Experts of a small language model.
Experts: 160 GELU neurons an expert, 4 picks a token, a softmax router.
Below are experts of layer 3 (counted from 0) of a mixture-of-experts language model. Rows are named router (the router's row for the expert), up (a neuron's input weights, with its number) and show model dimensions 128-255. Each number is 500 + 40 x the weight over its row's rms, rounded and kept within 0 to 999. Numbers have three digits each.
After each expert's rows: a language model's description of what the expert responds to. This comes from a sample of Wikipedia text that the model never trained on.

# expert 50
router:514447447447546486536546541402474494504511555506457533497456537497415455427427509458513495550491533556452495479578455528461501426462441518525470510530485586485461516502469460483495509505530520433511499510480520488600500467507446506487514475561507463478498469476521535527523461498504474432528413517502546536518440583519507536478604544525531516478540503445457473498490517482546545482441
up0:489504540606510484542533494494512557556478462532547485545501524520453501539497479495546521506490451525478471504534417521507446562463482514499510483522453452497510510582472554475588616467492478529528471520508426476523508427515488531493442533451499461643580439492491545462504492450507515526496516513480450480450476460571495576546474484536526606494513543490466471486494499495413545560484
up1:473435496536526495480467531478473463463458537531446517482538552530467492539573510515514524505587652539518485466503500476491456563459517428525523513553455506508473471414458476493509466463396533523452514455465507497522491547489498518548492559501471450555529473563527482558489473569445551488445462502519505448437467483486481472501494534449557520494400492496533424448531464441465531508527
up2:554538509502570518589516462522445468474462498533518542466447447465535478504538455490506486502603441524461518499531408517507464499516502481563459498493467474540468473493516523490526528476561559474520457518393468538539488523463491532570514488483423499536513499508542487494529485474564526508510509531525597467492481471497543588527496527507507523433477565457486578509454594543515503593503
up3:428442521523480483488447560545514553449507443530531432483497461500547456534508536570509443506473520490596508558481471530499544478529505535506493521560484416522547533475446503533480497528492506416568517527464450479528563498369500541527467415516512418567487475597441453553461496530516543510491520491515471511483461520537479527473487489544465515554443520484505441518460426481515448483495
up4:568495428492498510474487494509546421483493537536559540530505444534558493529541537527446533506527585539508624477447500547524514525467453566469502494507429567469429455482603490499498492501443531475530500468512442449539542434496526486524476594473497498525429434501494461483520553455451530513453529491523527480482517412461501532536493492470492547487486540555448464458483541557469482497535
up5:473506574513483533528505486471450533534478510531544521490529536485513410554514509528473414548553438528539531467517490454519482499483596508554496503501512544534542474380555532541533476525490433563423498430513425465498439534462447454575518494470418464510580468547537517466529492506517484499581455467545595463415457474480509541547431492485544444480527523528507525517499533457505512446525
up6:510430551535474486485436475496474490492436458501509509497501505535526477471458598579532462409474558479465475517525604504500561467501502498466460520565528498458515516506457501513455540553443418445543519537488484553479418418494506536465427448444542536510477473523538516524466535501528530483516497405557469497475423490494521530499548499446464512557497462485537470440537547523522503490518
Description: Sports and election tables. Table cells in squad, transfer and candidate tables: positions MF, FW, GK, country codes, name pieces, pipes.

# expert 57
router:591466493424497499532471489438590470475489560474486513558465540469459485491461475435478529580507518523433501414531514546464495559444511456514522551540487525458418538470486451499470445479514486479509546508487546581554559449522463503543499537472464497464538440465456492568498512534533535488478459459420511534533527529453535531531558604453510516501472532410489519476517470532481489454507
up0:511505445537499500472522405484493503496540534446488486525449465485524499483521466522553494450472488482510567510503578563475474500550484469474507568494477555467544489535499479445502552482503523524494533501530459504498452509502507561470511515519557480476568549505472489451530580491463522455542461560518546535525492511371514505508480513502505577466522476514486492568453515518447509587490
up1:521476547560459533508507497533522450481511511533495481480494482530480419545495439523432439470552559557521547482471484555478395501472474524556515399538483485505535457494566537551471484462497496487488508516423530516441489467451439550553459540477520440499479551445467590454568533538569427541513481492508548436539469479489439514413546507563511544495470525500604429493441502469451509549530
up2:523517491524524458529488460505458534506429489523526516491531497474498494506500485547514451460501513462494593406541586481548523548514493501502504508560475551451483389521618565483504492494445561470457512540561420467483437524436452505470457457526538483477518509430488542468469437484500509554569536462567480456492510444433481492540507541511528502561496548507510437472479477479480517567516
up3:487574480590478500384419508463566453545519491532520427425485529540466488480473489529466470467527565479495535452489562522569454447507557508487529404457470412453548500516533557401510514509471533493491546472496492489547415553484491494530519541465471484475523538436573489473477482466566523543483566513520556569512510517526480476496464508477495562523489505546484480435529496522493478503539
up4:545483531522522567525468505495435492455557492501521462523417420439516527504475493515462505510528514454573488517476483425529447460494508457506573466477468501503515523526494488537544556514443458469495532525460527522548519612476524569560427528490572374513484458499534554522477547468475573515547532491478577498458504476451468523486463540407482530480502452483442519493545559566502493495584
up5:559590527446528547486544532564432538542545531504577527450587426474521452595578539498497511489511508493534566480454417525523531513508546423466516548500506570503550504495419517512490534531487442453452464454498512528477511544507459510526431492534502449506495502518512459472531500436487561560552514525503470452503529494518449536444514454479503530569473556547458552489507507584493506465510
up6:477550559536579488491508529630465505551555476509554549410567541477486502583530501611447464537529555472533526446482556530558444534484428552508457473518457534544520531526526509499522572479461464492521502459500484499409478561485434517465495444512454502498530518514518543494545497494487487482541512478580520408536444471447441492450533427545528528461454453486554485480500517406538449473527
Description: Names in tables. First names, place words and name pieces in table cells and coordinate lists, such as John, Mike, Lemmon, Mount, and the E in coordinates.

# expert 14
router:518546460453435485504514478497475565539504498549501609509464431505485565507493487525500515525374451484474524525486537461423462508555480484494514443442550572506460466531540514493525476466513558513396531410494560486548472550475521486471533498536482528556476554491464479505519505550498457466489520462540532498475476543498486442506468439516498424521489520550509490482510478541481522525486
up2:497426501514518521463414487538527563564536507502519534508448468496563433537480585529488495470470543482540530523464570561414497442466524512492559521462509513479502415542457510461513473480473515478467429522443450415495503519531546523519448492536528560516487540530576483595533481461556439534518520519545441455477512497497462525525503480476538489449412494548484551461515551567472448459518
up3:538453531495447495544479368452460489523548556529501539502540487516510494455414501496482476472515525477489458383535537521503479428486489508519505576464549514533500520533507509532438473543522514534545484457502449431540407554437467514509466467492452482566425467580455558543499538556536505590549501510428540554488439491467524504496402554492474471406518466493430541459523471526527544483482
up4:471522423519537536539482540502516535492490436505581506458466503482413415541518409506441518468503504543491569437535493481530521435433501484452548525529503507507523474480520478450523498502526533471519540393589454473478586498500536464592483474568463490453607473453520539490580559520533527456515555474495468496457530496473516493447478540491483519425508524541560467529473498413465492545501
up5:481488480518508516507509539448480509446555441492521492457537456471499509482560466514554548452502508543458521386537547572511546497426441485494492487437517565473554466475554428518520472477460458584476481468505477425506541485540571524551515537416468513489494503521538475477523570502512531606518502552477544456535443514544472432492410541417490545419468512536473516504492521488499513502521
up6:515490486522540479567496412551449512469531511472550522467427466553434470476489550469481484495528564548492529491532509457506497511485515483534509552562530559465470479525427523563537445512483480540542406438518497377487492506559427439564495410517512453544533518521496506539575470565515483453500495509477522403505473514437466585517456443455477452521425487514452462477493469473541523521424
up7:511532484486466548454400518510549478467511453457500471503481532526462505598542558501508505494459506507556556440478463429511477438513501526532449515531504503518535468508501452476523529495443529518596432528511541498501413435524489495523535449517421506485538560568527513488428475495562484603433512533486550459567475533580488514560482472557592514524500480524488508505504521481525470514579
up8:510472521475501536454492543520464455461536516562485506504566484531521456507561467487460501488439492548512497465484450416505574513507495473463440432483531500492459486424501451523544424470522568577470480466586540482546476490461468492513498498573443489539506529523512532539493467454503524489527523488437472440608528465502518584513550490456474513547530440527408449554518459587510455511462
Description: Noun-initial word pieces. First piece or whole common noun right after a, the or a heading mark, e.g. spok(esperson), cour(thouse), character, bridge.

# expert 54
router:480463486525544474509474537548575563585467531502527477456464546493491427578556534601562472490561594480522525485479429528498416547489545463525481508473430559456517449456572582490513503461466458547533460524451528494451498440478570464517524481405463498467501482489541456557550486517475460523538504559442536436460543435490467528534538560525498438487481504534464536478462469490534509592465
up2:434528456491539501417523446461459506452580500514481490535569486476552521540450526468495532468464528565556514462483509522487520453528522499486515523491486482482460568583444456508587563528490472496491431478573502445535495504474479577520532443544509468501493528490500607455500486452512554478485554492539554463483445489521468538476530497467454561428476544446383461465498444515419446490484
up3:449506505564567483548572569509523508473487479445481483457536516494555509502464536563501492584478525460481477510568471527572460492561455516521475538502449557506480441519491571531463505482435508433417526507471451415502538509461528500492550429509457489545452504518549502443521474461514490454533558518549492543543466516498488517510521494534461520469453435612543481442494491495489529543509
up4:515484486556577548513517447504482547458525511517593456491530517530513419500520530496477444539469470570471534503508548515430546502518462533380499529536492482484515501454620559539531576494456562572456502508510563514520488531528493558530525532471512489482462483462506478431544517443506507516459462489438478437498496454499541548588526474496452499521502523473485525480465545545518512546502
up5:601501496503460451516506506492492485479482517451531511465459427514487503532502525513416527479436500574501444447447497439484521529586580479561531471498415530491421469493527543501459532445470543443448521482441525503529592499508531467504469448527536494575496554510461483514461512497449459530493507498462488491514491526524482568481540447494451553526541506569491426457503510481463553472469
up6:435538572513451501488504492450471452541533498525526511596422478513450538487558495524524458480508556537512451429506507442481527499513409496519388515463466522543533481465563464508479501457466514553490503471494525484487441542538450489561491456516446511541537481481566597480528514482521550531486480569478477464525540517513522471560559481453489481523489460589494435548442469547557487512517
up7:513492590631506484539597458537474472515473484497456469511549489490576475527519531523497505485486598495469528512523428564622476489499469516605464495511474532480503455520349515549455430443488488496443472546515527435497503470521546498475490475523474545525516536493535456411455502465478531438563536570500537513523520475517496477412488490421520512554437438519506495482505482503502519501492
up8:503595516513518564555547468486471503509499489555509509470487535486479484531464459502499458538454453481563524504515452481431535513519525483447476454528514506513490506477533504452579543532506502572505456426537510475500464555557530502629463513492499438484510484477537486489487479444504494541492536494510472440425545540517489499522536441455447490558538485531465482562534478586559477546474
Description: Clause-ending punctuation. Periods, commas and closing parentheses ending clauses, plus connectives like but, because, although, however.

# expert 61
router:527442493467528445493556499515553563535551450511558482529491476468521494565525461579544531528507541473537504514479455559491489480541535434510483477472539461545565547458539487485519524494543496570521529535468446555458504524504518459462514576470480505409435458456458472565492465531516472415549514510516530479555511505452411534430549514498466448464451504470519509548480544488517479543474
up0:517491513422529487536526457566489492473481498430492512524452472507536525498566459386513471535471454562458459452499499452504516550491498537499474564522531496491444516469451556513497449494533506502473557532514566475494516466633518472509495525479484552514497482498584508525430538469518595526488487473458449477522523526488550430603453396429447500494523429527505510504482544592477477526483
up1:478498470480573485552525526521529515438468498406473539468473532516464497519456496552487453567534540518513575459448473433504524501493539552485533541518526530444477464406503507553431489456509479502498473393549518487534451491488483596501436474503527487535523481484527546504567576465480588458486473479503529563527396526502404484522469511436494549455386557503433496463558504549507494565454
up2:522521553523518541535446460469468411526472540524515513435540510471449489510558510496405486448471535511547503398479506485469480608512479453550526509540526521496478540482432481506527497509482441459467565472522578472531520517587485532487423559513528411505498500493452520518413522528513523546490471493498418479503520494536496474542510444416488536465515486558455480499522506504506426480512
up3:558487580558439583496431445466497458500482520437430519531505548498468463483497435410469472519480496495514470478568436486527514550503435569517570529519482488475472527520520489484457476497419448482418517479477486513536485437469575512477485511503474543505535487420515504509463543462508534468482519518468452590572531550504590476510453435507551497514535535518534496521503477565421535517525
up4:533531478532481509487497476479472508521460501497415563560481492488458511518440566490503510511521553507482489492508478481461451554520555526505491526500522464539427526418525502504480514511495526497499533404465554551505486447482508510517452487441458477554510473492456491523480491524483491470498515485489607511330474485472530523465525509574533591503482547410497469516539518587467458496602
up5:472627512454460520497369432458490432520510551455548503567472500525456458566440423423481414523545451473491457434508507488440494483514567521479500517504533477515481530550474503454522501527505494498508513518482442468569424414459474507505530536481464485488512465448477501534402513523541533506501462549430484515529441554525517453523461509516518503491500565502512593485507517503499531507448
up6:489513447514564499461493528485450459453504541517472504476585536545464492421423554470458480556516498585484512475535525507523539442480468547503445500528483525470494496401479506547527520495482536440528476496483472418545434484409405531561506380501572427523503558483547500424536507475491509485472456555524501511502466549461470577441512444519566519457434533436491501448512557553481453443559
Description: Line breaks before sections. Line breaks, and the list dashes, headings or opening parentheses and quotes that follow them, at paragraph, section and list boundaries.

# expert 10
router:483624468649489512503544450500479578509490551576533466477549503463545549478448517549509547481420448488536531597493500489519493459565482449560487456540513439528506542497461432457566537515461507494456506469514449467498466554456513466452546526550473508553470461483504524437415440528478481456550572483571513501439477556534485530481431533591491463518506520532470425445529506476510548503459
up2:426529490501480522498444576561492479583422467505427483506526468504511502475481557541502434548506551527575503494452541440494466455468494509526489507623468516573507523536522501430512496483494511437534525576488460522500432556559520545506373531501544473580481510484482473531507518450593559493516496518515509511413484548546419521495474498561533516570499501527565527484558515476533447589525
up3:463481528548478452546438572491494530486515435500484523465483475498516446517455516502491539517520510536556506502457489522483537563500480441600506463483523419535540493509530480483513442509574551403532496562462501489541469480497531510565495503509546433535498414529503472585540509474515439539457516535512489497472475491466476527451553416499498548477412513538457501483495498460456463600466
up4:477559453503516540504461471567519523559518480449553532455576565518497426511524559493549528507452515524545534485494493525462434508439541489409549511527481538462494520499484558517582569541449517484521496519451498452547481505481470508465549460517499425501510496491528484530554488449551504533527506514475506507468401483544474499523537500479474520462441472458548608535533554465463396510493
up5:484538493484531510465548477464426402482483539498449483441542546554520505471493482475561440481475513612493532517517496471477511443485530502435494502490494468470429484423489449503455557494497437484565446533529426491486438489520512452529495507456511540535584449494573548479477505450540509509556508496443537532546511462518490517463420536484526524454528509477488569487446479499477475419499
up6:521509508529452602565511486480459511456512517523468528533501463481527534507434465484510473485368506447497518425491504599516498523486466504510531537517547502456512541605516486536582543524383473481459457416516483460565487506486507511520448398503481413547531512448478571513454529493524527490509527497533467543546407552467479474491560445458430504546499484478446517534478508478471556485489
up7:458477426551534538486493458448465466439512493549482484492513560517528460477490499465461501446505460507487581468439460483472499554479477533431468525512507509451497560525523459514446517495403506489507521512450512498527579476538509474513541505520514481518591444564576546517532482443526514545481597474464520487456548497494502607569493486415461516522530519413473574483493514545422467482467
up8:512547478442482542515444542564432489541497483459512492488572515491506508469501475429555476455478495525525500497480524511565516446457611530588528514541474532515450489571586487511502559477402482453469506573493526488523488508449494522551452538554447484537525463473581521536477486478564518453520553516524517550466453481542510522548469455462552430464484523536540527505524523491463469524589
Description: Nouns after "the". Word starts and common nouns right after "the" or a proper-name start in prose, such as "the world", "the latter", "Boston Bruins", "the pastors".